{
  "num_hidden_layers": 11,
  "hidden_size": 256,
  "n_experts": 128,
  "router_bias": true,
  "shared_expert_gate": true,
  "learning_rate": 0.000675,
  "beta1": 0.95,
  "beta2": 0.99,
  "train_tokens": 368600000,
  "max_steps": 5769
}
Below are experts of layer 5 (counted from 0) of a mixture-of-experts language model. Rows are named router (the router's row for the expert), up (a neuron's input weights, with its number) and show model dimensions 0-255. Each number is 500 + 50 x the weight over its row's rms, rounded and kept within 0 to 999. Numbers have three digits each.
After each expert's rows: a language model's description of what the expert responds to. This comes from a sample of Wikipedia text that the model never trained on.

# expert 26
router:434555470484399457599488356508532552580464520538553502536538574507495442523496475440447446542476544461483539428553545485438467478376499464391529405434529463425383507542462433454529533507538447527537540538441466463458478527438459547437485518513538468558453499555452460566453416506519461440523467435498492474357475463543531506427485548568538554434452478489508505585441440542449457526573437455448446574448609534495613470468558448450360535466482436464466461530530446519444540534429473529508441449623517494482450544478554554499532462539448473505472524539384550585529527461503526499436436469505485462486567508548485514504554538549430514460480547524550527526482470543446542573421451445569438529462542533546471544519459477465552559474505548458545453416434534465566565564495457
up9:488423483502395397466522408447374521458496486470496558504538511499462416506409561510478524504605476528503506412482473411471525564503573431432520477534521492428575478497476499477498496555514496507537564513591545557556497512464469566450492493575442558529528517506433543483429436549462499519492541515408423524466489513478499571555466488506497460377372506557490476528561396437477531501534520470539478471535511580555501468503519516456518550465445446481507469535541503524496466530458467596418488481524551484410409580400585479514524560516446420590455523569535500450510463530469579610429533509417557485504459425511471414442508430417522588506444518619447552437405438472581581501405502551480494460537588539506444516481496447550495547538468513557486424490520485416457484475404545
up10:520471442397516500472472491536492483527575487525640476536551533472545495576517561455562572454552504511478522432558538444514464492528513494536535516544552566523456504492421409477500545490585403468489543455483536440445438386474514563457459498503502578504486495545495483533477484496436436522471473505473525539459542439540569551518468612554483439609461524521536613477563490464511510459505500446348590518585461531492502439560518558578451611503544490556471542408433510576496513511604467436480514537471483440543430526503468422456509522477476567562501490509438536519535392508402509486511573607376582342445520409441558481449523545512503546453501464517495484542420462478498499457524487469502500484411505470478471472464521407447497450465530446448492613461545501488492515546462372
Table separators and units. Pipes, slashes and units in numeric tables and stat lines, such as career totals "/ 77", percentages, pm, km, mph, ISBN.

# expert 39
router:381542460455506496624489439514538538482557519554562549513546518473489467495500460471433467532523540457494503392554558433504475476436466452455535564483495473399609437570478544476546520533521460539531544497500457457459461512444429566557408545530560463550475548609452456546515518500493451488546462440448442439340454470522442381640409553560533544493466523458536536589469451523530351514540439474473512531418403529461467448453542462450450527437536459457471445554531469518457519558486470487525469461570563538586468546476529379439520471517474499393496505523458517572524534463425522496456544616518471431556554450529462501410562461517449514479450543565527550550443462558476529576515470456556498467452491516534492557516484470467570518454466549474554467497468564504517580539485409
up0:564468459468358477559567524482461573478462510449552562414564539461401495495528505400583480465584441499622547521471460500566527465498557546487581486604478531535541597541432487519574509562575442547523613519475560568513487559403575589390584496447496466507497481457479460518420545468548456535564471427483503524417561433566523515431411560561511540490525475495506516570528544484495359510489417444460530483515424509401465497488454591505558454546480497502510523486586498469456530521591476579478445487509430520563445522459487540590517470542539560509489556549499467529534537532585602515405478506517531504568470461479508436469474496502475482555560472575461543417538521507529508507538485532554427527505425429491503435493471462537574558503414490526470508534428457502535524562449586
up1:459420471485453560555591514419554493446404524495585518546453493405537554462415615584579404464516487501529555495490557382431540527527550456489506491470547506482531452526555528461503521536577517530488532555473461581547573514485430529468566528586402560465508485548435509489513505413457515525521464503484478478493456529613521625521555528382492598534487522559561456498428449574392481517490402543469445529602442473514500448512575496450436532498489533491479430468579412513455490487515428553502484476574492476572537565448519527549591492495488518525534541577518483522521418499534488536523506558574488534454535502434552579455467525459452393497501464531546530493404495476561502520409470529540482552509541463568432522494558444544596542396539476523519507537405447383463504543540553
Nouns after prepositions. The and descriptive adjectives or nouns right after in, of, to, for, such as urban, home, medical, military, Paris.

# expert 59
router:556620450449513516450479450476557515583503553540541414498580518530495450430522482442443463577559535478449580524549550483499447468463469476510551429468554468532465512567417582475558547566511466552550523542545453443469480569470489510457582535571549497546475515582476468533585466441580446472520462435479461448484516467550477447618449510541550528447439562485455558594408467568378530498538456488436506575488475532461469436427535535460453566464532455509455458508469455530445566517582476491620467429465489560516456563478488345556570460579475489458467514542478521493539553450481515503430598514488448483522570432547463520515559448553466488497434586510535537545467457546451540453443471429545457598472472510519472572476451452449530544478526528451544466537391538358543539561483431
up0:510471437472459520492489443526489499465524495475453555555505459513422441529402563528335494552512621468476481545492450491520508439473506499529584514465470456425533475448461432484467493546545418570436453545472502541528533556506446563442399564474474540540442494529420510455467583490497500505580507590453485511483422517503483392593463462435493491458427550470582576379545471559434498478544385476451464595515483467512515444547489518499500555497446554513501465534516433466512524503488480515478539501552478469521513549505489502422557479522441490499537554539565637508511520472480585491514438550478497452551539496573487523626552471574461525417484491549530535516496391460425452415434527411600491477452445535460428573561522439558512582475486508412504489491681506475512581597478506
up1:509453429444478393429538499517595486631538464510500463491500525529418478460434500534550505409521524436501544447578496543432480472571514478534524552551519477499497363457451504523463407456443516460542545591596513491432510503532501538498492506471584582542486444479477574416488440499588526427474584549431495434432473560462469533451517502452517551488509567466468478445494594487462485465529492566477527412572501488439444525456500573512581519458522464513450515532485455524407522427510592560568460566557529500497434547445499597530535485411420485551456502464606516438580448497496483487561500507468444475560534572486448496469474451572495525545396541531532554530491379544552489414486438471434459496534484470467539521577448462445517467541505435457646482473465527593613490582485568
Opposition and contest words. Against, over, under, defeated, killed in conflict or sports text, plus result-table labels like Margin of victory and Result.

# expert 35
router:410438463473413464482540397552529536619584496526491348541549536562470492466479430455446467560501538469460496411550529449461453489494464449370521480455523467511477430525454437463565533574559467544550569537369535530431478544441441536531529519511525465555488533503466465559424381508516480446544473429474555455457508461553600492421465529558523560465466474466525529521451464569390573620532438469442399580547515535486574462479552421470481529454443435585463471527546482500454544516430434470548449444548507427489461554472549447549549424446466447513459555534392505555525570484454522487495420447481463473554494486563461534489519457551455466444482486537536550554489541541463546535467484448534509447457562514543475525415474490487536559464552564432565459415463535515530542551536431
up8:497493486484519560461477484417511572523505511562453421444426453512467473543482586370352460540467540502439544587538534475543455549557491481486504551554467517486524551483411556434515511515434459494510502457446503537449522489496478541452554384509520505522554568367484451440548601430500524431440536454444491510443518475563467543579482545443477453503509431454438513543545432495441576465531474386456565584565548556404567504519513438470457531489492419538523538491502530473468438517497514446554578465526511488473524578513525475473508497464587485550473529564431479519548520539544457447485576517586458535466436411484538435464360538595409506388436518470492496456465518414584504527554457479461448536505418538525496524412434568472444498445514437434488511531533522538488634500484398
up9:489522433498517459454488487438532474481533567498440552472567550464516548412570475469446477673495509433415495452573488437467454557473560491477506460439519507479536467493537544446464500505470422549617564535389538582539444510472549585396501601571467434518544456506413428602517507527440428495429456440512477508508469551565526503459492564481466505493482494495483512491392504535511550499573502461477474543450421552431466412495491561429561556490552417475543549479458418508514449544397450553527453534554429446552523488529615527520549448502504454399489544475536485466485515470498609487528510531472414528581550499494435509532552502568366543498374478447602524466509473479483538510401534513550470470396483569515492563526476476492565510467485507393542496509484420583506543524505458
Auxiliaries and table headers. Have, has, had before been, table header words like Season, Party, %, heading closers ==, and suffixes such as -ically.

# expert 8
router:613598452458481511422558538589562552473514542552504570492536520550463481467498471457448459515541550458475548631539526473536441438563504504468542671461505461512643515551497528475495548507499433541560515536562529517450441469458458518508436565529531523537469452453487469521574540469487487447531453436493535496570538481489477543584465543535547546492465533454528550595566466535608486482530479460469492560609418550426515463438520623462626541466568490520494452517410458552473554529556501487499513457491509513559487559469499618555524433431464467460442493502649520451549496475449471549497506547437469443494454453555509564533539461559451515471463404511537518499525595568434557632531450459549471540475509522555469525516463508435524531478558535477563474476628550484543544525519585
up0:500494497477460539527455489551495521466507446542512408529476513583617451440462499427444571485537517477557572514526547465519385498404554505469551516372532543501497520529425444516492480567401471577577480419474486479456426427522456448510472541503535496582512529569438444547495509468573490434459525454501453478530505512541462507485468622486495485542397531480509572503473412462451507551512514507482464463505499537427575453536569466495452591504627469539456416483478575418370461514561537516577552486464480388382508535477522534448613507520532477456551442538525599492559486539455572516500479537424411516531566512529358520498458520478416498480551466568584571508502464473567488479525474444541491482572490503476493560482514444552512533491496617354477444528527476566498543499454450
up1:513587528519495518486531502511505514478585461594591622558494445506463527447462491533519516538547493535469530411499514450518454492430501506542489573445604449500559479528565469328476493508597578491454488537462473442403513511525475466495386514540547562522466468497475444562458459508490479522608485464547405510529529502561607596526392498507524563486505513430535476518416545473567490571562538424484439508494511415487544387436472513546484537511461473466503466481476490561553446493384577434442502505444396495523539557524529501489445470462454501455546503492534476477423442455488527480400492507535511536502538562470521446493558520514475578564452545580500495481364485574480504491670595490423477587398480529505440569474433533521444514456467505482492539499484556416551541537569523
Word-initial fragments, "as". First pieces of lowercase words split into fragments after "the" or "a" (l-aced, p-ains, lif-elong), plus "film" and "as".

# expert 16
router:464516505465460520514465445523547550454518566503484460579553552479453430512511466479460471517468522465412531525544550490512439457537435451439532483466560463488614444532460440440562542525553457533552540564556478583447448497494480487475584521555525464535500556585465415531536551469557491492552488467512613459400427439562497456656478549534552533522452497445544557581459479536565434484539406471465523577491422593419411496439539556464463553459497482554434468562524457565455520516432470591471453482443537583457481561462552562425545491623472439401430540498458528408541481451494528551469467443545455482519470470529516530409507433529454539456421423504506515606580533556455581516361437445522457498460512563549501532490444482459533524460535511445490472502580553584544539529525476
up2:468451481465495430429558479458554473553431563536583414569528534582507457535464411463526525535559525493509519465563399506452468550426446497452496558441520462490469560483527493518425555546427523612446504527589554524516538496538362492478514572504436587394414573511507515458540519495588596479469462525473537355517504548493538498534563504511516525485514498544543509423405497475499579533464464473542411493462524504393590474511509550591526562489479405483543450489515437577482430480495489524440470492530487529487423541422456473491548466505457632492427458419476469420547509491552468498474441538483551524464539454494458526544474505517487515566580480534618548577481481567495453537425497479509374534595480526493462560494587517398484505458464569574528483479479574541481403465443446
up3:459514443410449539468515483511505507470499525587519499430521476496445381507502436481560424460487527385503552496473425383449301500495497447539502440403468490488515584505498534568493432503442489556594527477442487537528485428571447532471502510591497546619421569489484478506601496514444498409557464473447461448549501536470545453515540565459518538516471461452484506486483451495517445434544550504493452562353491469585477399506500490579536456469504381533470469529427445545523495463498437563544498443422516433539451502493470523392574521442513558515509479486586534468521537437528465510477512501520457481509527494499508510548545492578573481515433461524561559407491472542475517481369404518517533573473571479487425497454483502417496473564436492466635418432521543533510442538490483
Numbers and or. Numbers in table cells and sports or election statistics (22, 11, 53.04), and the word or in alternative names inside parentheses.

# expert 42
router:616532473466530504431596421613492530576525560544528454510521561494527472503486488476411474518538548459487508501548564475431468455445492451483536623457631472545475444530492456452540525536462473543539561546444571411453440514490479536537473521517548502535465476460448442528526628503530434460528478493502526462503581465544579518588469526542524533470475532497506547501406444544585461531528464446415434538476437569459519491445552498478563552450665411549448440540503442521431527526536460571497486479534567508453490557448516499499524455424479531376475528568495547498520532451506525505483529525547507439532638433552545578604532482536448546483456534529530548533511423569463543567470473478525536547480500548552479543446456454431526544459446555465539452481423501706535543520471461
up0:453529571487487530538558517514563434412456528476457559463534416502520473591522496486459423464542476526416486516521613552550494527492585421422469527531511523465494426490547528557492606545471483505466455516490427514509483618580496470410501532532545441427508472509551531481412539550465469472443539410528523472468498556419492382556536457565453436498520537482455473471498455546542481497519519559523610608491492466480599483558462466501545486393533508393592534491527425524428473484449493483466415514511446461463574470560358393453527531473487509588528503576416534468551492525464504589480385432475551472501465498486495544497626447550530513572508561530458469595502562443493505369573418503564451523462527527505462479534462530438561609469440518510536503462563486524497482525522448
up1:586487474459536504551538497629488595576538510563552426493491450418502468549475379363457495560380591497516521544507582508502489465505567515480522530545451477499409611550528491555491538522495411529484621529511580510428468533444438485561518497477444523377512478433501491548451406512462509475485509526465375412595466508455548546497577599457480531535501418451490486595520552446482484532482459430379503531498427514490473581537536478494537568397580554522408459530518475539514464484451383474513453531467526550517515459391455497555540471481548460506509527558578522480522492512489518467474527567480507542610467458573482551516506507489488584503523378493529565503503496436529438513502424528542460562530502493552462489458427558451488467533486487503570507554539414539477467534582480
Capital initials, names. Single capital letters and early pieces of names and words, such as D, G, Ol, Daniel, plus words like led, each, series.

# expert 29
router:484490502456504427521513489537579507460465452574475519528501518529462476448509479467482508523480525477403502469535516383421476392563555452411521529437467500522450536624407438500549562516503496562603531559522492449490445535498436503453553507560529507491429546421524470548592492507408480361540446400509484443539469430473465430490529542538518614449460497533618492519458469556456538493554428449510461587451418539399550468504553628396541512461455469496447431494439364552421534492472457526537474407537474489486443522471559465533523445552403508451464502549522614568514500519472491460502531434476469464539575451518416468476507462559508438480489473521548581621501468570502596614476483502509460497423558530478490512539445441507498513479513539492555463424468520453513564508513518
up18:446578538457484469583464412496620591472553472477614539530506372520430397476436477445555548507475474470552575447509486388453523398558562461466563514483521546486533472528506446465491592495473481499583470533500573460536443559553414468551531450410512427412493490518554515507598622469480467517501510486365514424464454487483472544479531514527539468453403464609486519521433486416454516580544466447538562526555439528418505485488509585560543476558502500490527494543436487496425500486436470486444575379538538514571448529449488451481458512475487510410397611526480493470536482499425561457470511464512524569577550465508553522390508507510479557521505431518509492467492449504445559494391515514460448448483501583422509490471508398491530507534451547551468496512464413513526468525480445
up19:449555393391524441594505496506435473541571488623443487449505529508503478500641464517448487480507496487480495486521482487538481471535554493427474509494593483450478522494467470529464587500514493547596532492457494482431447557499482430533462454470536517482538485506491501486533479422474507525563523483559461565480446408510441491576436521612439556473507393511509516509571487516567469400546564494485448517471497511366515593484595561455488456502496502567452539532488485461551503573468537450620407462462421434542547482514562491402464427463490479509494514544511519365468572555410533405481529563591501449513525520519525568520481580518502498524463462535608584557483426474509540528493475513484556444546561612423517548533456581462429504504544527440526571505574547623545538494388486
Clause boundaries in narrative. Sentence-ending periods and clause links such as and, but, while, because, which, following a clause in plot summaries and biographies.

# expert 24
router:455441457449598492420366547408579528526485531502526390525528531441492447390512467450456476560458537463467546416513531451550463498515570458554534465479448460607579505523443564432539535534510473527545532532578347450459459582443476546485526537545542604578454525580444447531504378400526441500518452452479608446422448469532566493474493557574546536472466480437540544597500436544498466495542465483450509582539625557484422463459539525439532522482473474490511466564527458541418549531570483481508474447625455524524453504453535523398547472553449542489462531510545542467527535443460524524471460544430439440507461468517478521549537484553464501438480532576529504499441441530459550432468467438524488550461544551533451566544481474466532542465539556487553440489462563522541534529611520
up1:425416395408519493549464578536476570503468463482531540556556508442546505488435580513504380506540554470479470481515488373414426516430568534593526542413476441588485561493461554428494520492456437465545561489533496553437572549382510535502483479519517490535434447503383574482460622446510482537506492531483511524443420505493450462522496543524573548472493538451609535489464352470530448434595479546515579506557523520527530484547605473422465485517536405507472414544486408525516507474513434491448478507529422486482509502451545422552532417612441528456458552560570465536556513491494530572457454519508527464528470450518465474589554502481434480488571449467501497484434448511454453431392480511486506362517517514490547497577472531488486469445480469486551445618542533455493458472505514
up2:507566486415461498534494488426513512559533511602608464458488513590566488448493538474474447584482434517538536531443446493379500499460597573571500452481499520444450432486533489474456538507592501511515499479484397434515415485553474448490459435533482520502545522592441536520444486451434512420435466467551504464521477501554425550503589469455547474507485477498459508444525578529496433470565418471501633495490537493504478547490478474542436529485485452656463450466489385639518411523577543537492437488546598486459566482504527531636495486506469558495525431503499366605567557531485474433507539497567547537522447487468443507510573477521446485483554639593559455484484482484500458448433444524510431470511499492463523513522464463516511538391470539517516407480553480497441481544550388
Agent "by" and names. The word "by" after passives like replaced by, joined by, preceded by, plus word pieces inside foreign personal names.

# expert 49
router:477501476459554494548584515441549514600480472554435481546508607573456461410562483445487467533581554467463480566528515493578485441411422447529559445396506436543480544512522389467546559519558486514557553553368531506419486475455462499494550559564541532509430470522473439486493417562520512502493474455443580452525474452555539574418491519507570531500479432467513580572445476574497548515549487478400382496512484499523591469464550467497425525448491456514482490568403458523486521525496470508402454508456427597626463575464537572574545469500475456561466537557428547511536515507473525467509472467444481447436687439504533525399532476580484482460463518552498551549527461508469518449541500469541503461491530521526397570537500481449562527476421520444544451447410515412515523539511526
up9:508463487504454510456501414530508593452554497503549493461556529499502484507458412464458436435476463515450450432457579538462475515460512420504484550485465477541476547499458500508556447568517410552546589503455478571504423462421486543449496507543619550505498494520417483495462542492519493517469466431524414365470478514489566510512553454551515501549489526445589555469533470558491492406487547499507436566535494547420494449596536518563542547463616466446417479545415475505534529448549520440516589417502404498583496512479529565494545509472403427435489480558356488505555506503456540495505630519482474460478581532616458560471540535528492512536463465488514558645586544602451548447560442493617493459460466522571439497480522422520495581376552513547557486508566454482500449507551458
up10:496551591473522549611493557513551484512490407452458546482452556446471543506494442461531552470608489540449472524510474487472425482489533397487515481510525416417500485517515546525685442494472563529413455460538578499543529475461470483524549486486478496452505489561476523596459403476510378519471494569553537532487560524471520515534531532544493537542521517552519568522645565462542495572464508503373516500456488446505523437461508449471513567526420535554530536559512483483411488498458415571476482608592530561506539625572561510564537467489489471611424544503581528462573475509555491494519441585592399560488527431461533506430563430498527531390500481482514602525525553583455498508446449469565425518473549507497548561565494520521427520509521468427540459544608504507512478495560507
Prepositions in education contexts. The prepositions in and at after degree or teaching verbs (PhD in psychology, taught at), and pipes in chart or award tables.

# expert 34
router:507536493459473528483444520576548531491541513525556573504500503505405402366492499467442449537442577474437538482560518438526473467412535465444533603477495466555548466566440491438582554506524457516540548558480489503478465562446454493437509560544509523555481506551457489559398433469514425485570437452476561418419434472548517424414465574558520559476481441462496520554454466571431423470534430470457406552577507552456464475481531563433611538493545479547489448568535443508443524583575477477485479423654527615515447544432538598465541455477472489573488548541569545511524535446432562506440439421472446489497560472566498458414532490530485512479466487522525554508437511535462554482472461449551530500463538518569487518403464467495542563434534543448539478515501548651532577534482559
up17:500432460482586555523587524489530544520480460477402532508450533478569479518405555571535517485594484480456553512471441450434465401578485511512521552416519398520561466411448499515577533422546508483513497452386567548453482459516461462510366499511558524545455510584460534510402451511608443434510455473430509542475481576551443437441597477504579515522531422485549483457460445564514429510635449479517447478439506593479580483462509405444526483508503448421514511515549465543408508494468471527417500499463518470505562531424557516536509478425481426503501564477535429534481525552546508465484543445591547569432490493504486498447515543510502539523534528469393440563476527503554495516480444507541538469357441537523370458442384471541535459504530483445538512459620519520483556535539526
up18:517573529477577537475572489477604474584445464523453493501496446478494415535529522552557506438406480488422452462462583471606544555527466558503549499552484516476501499553471488439437629563425454450542508552476455519441507549503513448512569578513537434508437510444520589474493496522468515508504493560512517432503480420518508436413484559618551485425536542483543551447445499417514487563479504437479403497541476505498550463513584492504418642483483474499461533477437543509393527457419438479493533420511529536397433525545456462461497469502504404489391487495598546504488554537435508559510587507595467563526505593584477594399546451466508470530451446523493550481473474573519508511525495391534486447505478455482456530460491397431472577493440453478505479515537479595578526386473411
Linking prepositions. Prepositions and linkers joining a noun or verb to its complement, mainly by and with, also of, from, which, featuring, alongside.

# expert 12
router:579452511479404451504491474371561530603518507525593512545470477481513467373522480445454467534494536450453531428509545460523434483523653434561552509466389476496547509561442496487532542513574454541545502529539485518485490521447465516510509548521535504551468588605461464592479397486532446451535479453493502459570511502531416492556419546581543568485466536457542539589429464520535529545531473459484526544575417526493476426469562467411528542475602465456501479520482466503444545541469500535458489468575356444580504510437531596421566459521463526579464476526523524556526572446460561503448493475547452498516509502540565557502587470545457558470471543576548512520406603561457543499466477437557556493481551510537462523468453476468550539447391567471521458474413540410553531554400543
up0:530482386518429555477521434491396513493487544538513402520492472579539565424500574444436530564510544523438417511513496514567461509594421481517504540486496552439547519407467429494466561566569512563542526546428434572461462512517466448463501524539524384529525527528556490539465524539498443554484425484420529487460457526557422514595583467451525430525442434494525521636472556460474537520449455510513545566527493522511549530439505529467466488462545479388477449496471523629455497438453459485405484545435588558430415478452433468462526547495523427519561534443514510565470510499504588481467525556539553507433383524515419502461517501535594610478515589521565480568441519480517493480500478472385581587459488498501505507485598411481533514514476601532463452434527528479577527511560413
up1:568480472542493537513531509524553449468503461463626460494516472436421534469390522497505430590481494490450584401503576430459450536556505585459421546497478420478513481508443610432538493571607517489480493552528585514482454540413621490436517493530515510553493521525490547546502465489473557508530486474542412455502422526666490499483441506517480461475540475515636499511518508410452423512547398494522484571486549386457519479423531539467463497536433367474505513536492504510438490434561505508481535472519517600558507523493444522545503489433477497482526474562587507463428567506546508327443598506482436512593504537486538458500512489489498561479551534503455522512448542442484551488493579556562557466412473546436450468501543478463456462440509588475568599544489519553459454565564550
Name-final head nouns. Closing pieces or head nouns of multiword names and job titles, such as School, Cup, Brigade, player, Flint, Services.

# expert 40
router:480511458457458405379489374449486527576562460511615385552555486552457471525484464470480494510567550466455558467540539428472490457576458451544538565479570477390505427542465485450542567544520439558553548520452417486482443542449462548515486548609552468522465566613474464554496495540488418429561457455452536491520534456520449452537426546534523559463446470465553502535556496514578434484558460468440510524574385553484441466492542403469503533450577464516520430573538470522483532524561410501571471457528472548455455557434550560589526474501430482517487535529558551495524541425416567506510585501461473426547402441539514519631525496539435479455494549534530560563529565529479549621460469476537523431464461510511464569545453463450539546455453548459508449525486535433542520549554490
up14:407567437467592475425445469497464508465409493523550444562454436570481429514582409486563514455536504421448509489511610573568434450380587480531546449517518402515491528520520407410501480500499463517591494493554470418528445524471518468539558536553638436502463497523525526470577476478422493459511558648426402458457496514463513525522459464487545539491533464587386477529457505468525503513466470590453490570467424525607477524461594490531562424451483497502455495539417508538552421436468574481467398479567483476429486552479495466502512497554436486478497521526522560528494474451515551516471519393503531395488628449498492578495417502500506447538487448556558519605514534533453543456492477474513487514453570589539509524473560428454475504501466520485440475470479471563454459593513477
up15:457459468531421438468522466450535561484427502503419505512451452470515484426414503573421484535495581404498508497616570493502503562522454478530496498445482545546456503477518575428536543505608488475526577475444533511407499490510484417476535518453570456517530484526420442563470422553443538517504526535463489390447479469436415501523428497513678486579432449512493461532563489571489503547572465489505539580425560580531490434526576528487526562541516516568456488538441422544452503506506415593473481429558473541508573626505476556430579414435434498498481506596462659473542476527448513496567517501503521477499475465502465570513473456492435593438496490446454543523508485455526464484498434489591545549554437485528477493566531580437509563357497486464520527530545498528544560568448503
Units and table headers. Organisational nouns after ordinals or in table headers, such as Division, League, Club, Brigade, Battle, plus The starting sentences or credits.

# expert 9
router:486513480452501439471511446568538556563508480523462485535521525473425449469464454444430453525505546451479506358536550442505482468561567469626531577452518483466614464562440448470540537530492454555518535548609413363478464527445485543519477547552529463524459489589459446536483549473494461467546449445457523459610510446507489511594487556547550578442474358469530539511465448525401458532521475454437488596594427554450395454423504400456568534460456453576488476584520447504479576519490445522636481445587480506533456506438543470483550457394478604592460534516525524474547564439426528504494376511512477460558430477532514524579535469526475505467472538503551531508460532539468534572445486443546478507441531522557475549436489446464572519489506540473551456527517534458512506536485550
up3:551501524522557451506559459469559426450543509497499466591536551544433523434550527446573584557489500523519602488486492439539461423536597521543470603508511465594618506523545482469485517552479527450531478536554409490505373467378499498510501492473567515546564508489457489543527513539535498512565557494437502413399507467556533561414469461483553536513492479482574446475434541480562494472398548464473386473521457424423635516467501470404543532430564517480560453487405430567513474534518500528501433592562528541549471532501466490466537537520362442550551474486458426446472491494452486443467484474541463440459571495484473399404507401517414533510458439453514558441508508516489541500494588432534547493510551497539477525517536450456585461542477586503481504538515586457573570448402439
up4:604473511489507465455502521537536485510398473443439568542423561621496496606559564470431343465382556456488422447459499477444505549489631450519492486444587502540495447549516497440470525510513483498450576495419524473554507442510452496543523495540492527500484448583533518577478467452529515466509530507524554529594532407483565487564455562580542598468532501502532486470549555527524567426512445517518494475481543500520479475544472518396548504518420552459423506501490389462507486555469515549592391546542503502467590515472500458492506481455447501477466450535570595517512519468474443573492452365506529545416536465482453480466432423510414488569482551533496505584411528481475566476550594460502574393474470549465566544565500422455533481531495457512504491530499481559561593489371491
Names, conjunctions in narratives. Mid-name word pieces and function words like and, into, all in plot summaries and biographies, such as Timpan-og-ots, "gets into".

# expert 56
router:390608429451469501515552369385526532474475459519553400558544547467407451454500477432466452541512531414474513473532567447532447488501492465524550471432446468488437539544440606437542556555527463567525549547471424498445475513434479548508476543536517521557477514594454440559523487470445461472558440487505491461469449434553510496533498552579524572453438411461516497558504440562481400554522466451441444555521503551471476464468535479447461531440571440504476446542517429509452546525466455497515440445661514512452439534463563570404538448489412506552456542527454515607551558448452532541463514532477438479490449455535487558423520466562480545444488566542559549537448475536434541549437421420519564424427590535562488560470480459467557570471489548477578432535440547529517548555524521
up0:514466496393468477513444595571539498560496411506620519537576464519502440443547561422465480489458486443420565417569520378496374453525453547448540575501581470418538507466410494443529545564556395508532538516550466533452413538571492596549488593524521523422440447523451491445529549471424402429477500493459453442515447487479465536477482428586485568568478464407499518483518567472609475516471423547508485492470585449429492520522538513524455473540512503458479490486423508559468504499500376499495503465497442485499483521503417507458566484510532502527557491462500557525522512470530561477397470496510422441557567492431483523553504420426472511479554513516514482498456427484484474542404522528530465528482390462479423570579475502420577486475437542492522612433514505431493547594552407
up1:422513419542565487460510472505473574459474487530491493547484457527466478505486434492509463491533635468526516520596516519444518442544556426541520564506645549425543487551472545518575519502501476539456532558478482511446484468474579559470514515477479449564536545471497470603540447439545559542568474376554563484482492511542485489426369572568512527448417444554518529478408596514528501536550463497448478481562534552449527429531533440486499602560515511422492624523528450547411484517541476506523583489414400546505535474466530597396494440459430488538469529511501600503643554448467492458501516489526470524473449477506383521525475368496505564506422613499537531495489536503451488608473456433504457533547419541522476446526450455483577440503553526444474464469540584558489507568505496
Party abbreviations in tables. Political party abbreviations and election-table cells like PP, DP, INC, CPI, votes, plus pipe separators and "the" after prepositions.

# expert 1
router:476567478454475603477497449469535523423560491581563486504541523517471472447529456421466451526501531482466499478530495429506475471476516464615558470486546456505538486593470514456565535565544446557543535591509447463458488508475435532478544534590525559527482529522457466575545690609528481481543472481483544460514461442502504536474518552530540560473422521443523540390571435543539515462512469460446521566437364511470508461460534413455442522456583462459460428523479471512440560563394483508565441441618379550516484550457571448466563424484472496497441495514442522596565575455459526554477580482507446479483490463542471518416562469535482489471469572588523551549437540528466563544466474477520515467470656551519464517482461430455543550434538547439537442425458597494547547538524477
up3:493472507480424486472481501488577545459545577450415479400441518545481493518496554472426435477434486376496482491513424523442561515546399562504507484469545458436528531499477460347512441449515492593495489596483410418534446478443442513482540496619448540506459546505506536544404475442492471556536515549451508497464498519562460543598484459549530478567463545492514480452526531645455510515487526520500479483464463400509586517468493514555536567530506453529502435504482452508511469545466581502589510596503572516442462523521579519576542494592623537360541497610518427432534606494467440511459500456507543568569460521521538465492531511521447527505521483490517407453473549536438487509537525563436590458617560514547435513569451443486662518524457511485522466483475466563479502500498432
up4:442452502442475524527484504470462578436504465543452504439540467480457509428505460426488397569492650382524495447572605481517417539471517457517483473523500493499528475517533458533505588492539473539480574457583488477414464520434487471360497512519614499444387443499546460503523459456575544484545460462500427556454427496508476529517438434544544573435524490407450491543572445530496523488480508499456490515539481456451419516499564542427538458448554475555526494543487460529345551487607481553485479438463502527487544565457576470444464470470557499412538467516535694536497550381481514497507463547568468501471462545559453476475491481511441505533500575502499504468541478544459557467473491348590415422471460435504536543421490405447513493513509470509553456549524549532533502565474539
Venue and departure words. Semicolons after stadium names in sports schedule tables, venue nouns like Arena, Cemetery, Church, and verbs such as left, remained, ended.

# expert 44
router:417506466472501452472418403513520540506539490550566587537547529471509467470495468452432453509531551475488467528525481440522461451493460460575538475460476463461699435557463645484539525546545452548536538535574544490477455519429470529442518546523541507531458496616476476545547499491543477469523480481490555460382560458509373347531405515562528553470466587478579533517391452543509387492524468451458502552547410533450471474448527471472359522450454449484490462547505440541448568545560485536540495452525400609582463555486546479402542435472443505533456509548434538513526536448430533504470520526450453474520490435549498501544547426562462485471478533542543523514520501536480520585494454449577505420477542545571448521491459459491567543461528549455562474440518560448533548566447526
up0:531418440500444505531538506475542490544533446519513481431457482487589502434499541475473520557476506440473536474473529415427455558568590435456473567484478527447455528571523461518410477471459475497567447531374528493540445580498481516484513530546441597525498492519547505578414590518549553441588542445506485509492561518489492489433479488524514440447459504427559566511559542512523439479503550422542508491578461540506526478506463504434600571419477406455509537568430429482462472472536462531414479509542441419528437470459378442486484423465483475450606506471411440507485486585557461436503483450519470447588563393481443526516487484494444513455410426541461521525466494462529456541581534419590451516504519571486583468499403435488497469509588402507567572562451522518590386485529623
up1:455466497472560478427537538550505474442436496440538515513562515510489516408529513457514452500526474543512502556584485547493470499430475596553536392519480488427527496564424415467574551496515458557538552499446604571446451534498514492381470526576454490529517414510526517590522481543417528510499373473484513448507482527452624519494406554535510500467485376470557451444470437470503572451609512445480410500454583587507492464461523525479463471433534448536395551584472501506465527521479519546585468446520485541474557585495433479467534465461490448527455473529506505483499605419423490418519542470571394512472506476629523594526510389512436517392368469533445484496478480608473488494507460439556497516585488475490507492491470504495484518408535509400516382486484527540517457556472497
Albums, leagues, roman numerals. Music and sports words such as album, League, Records, CD, and roman numerals after World War (II, III).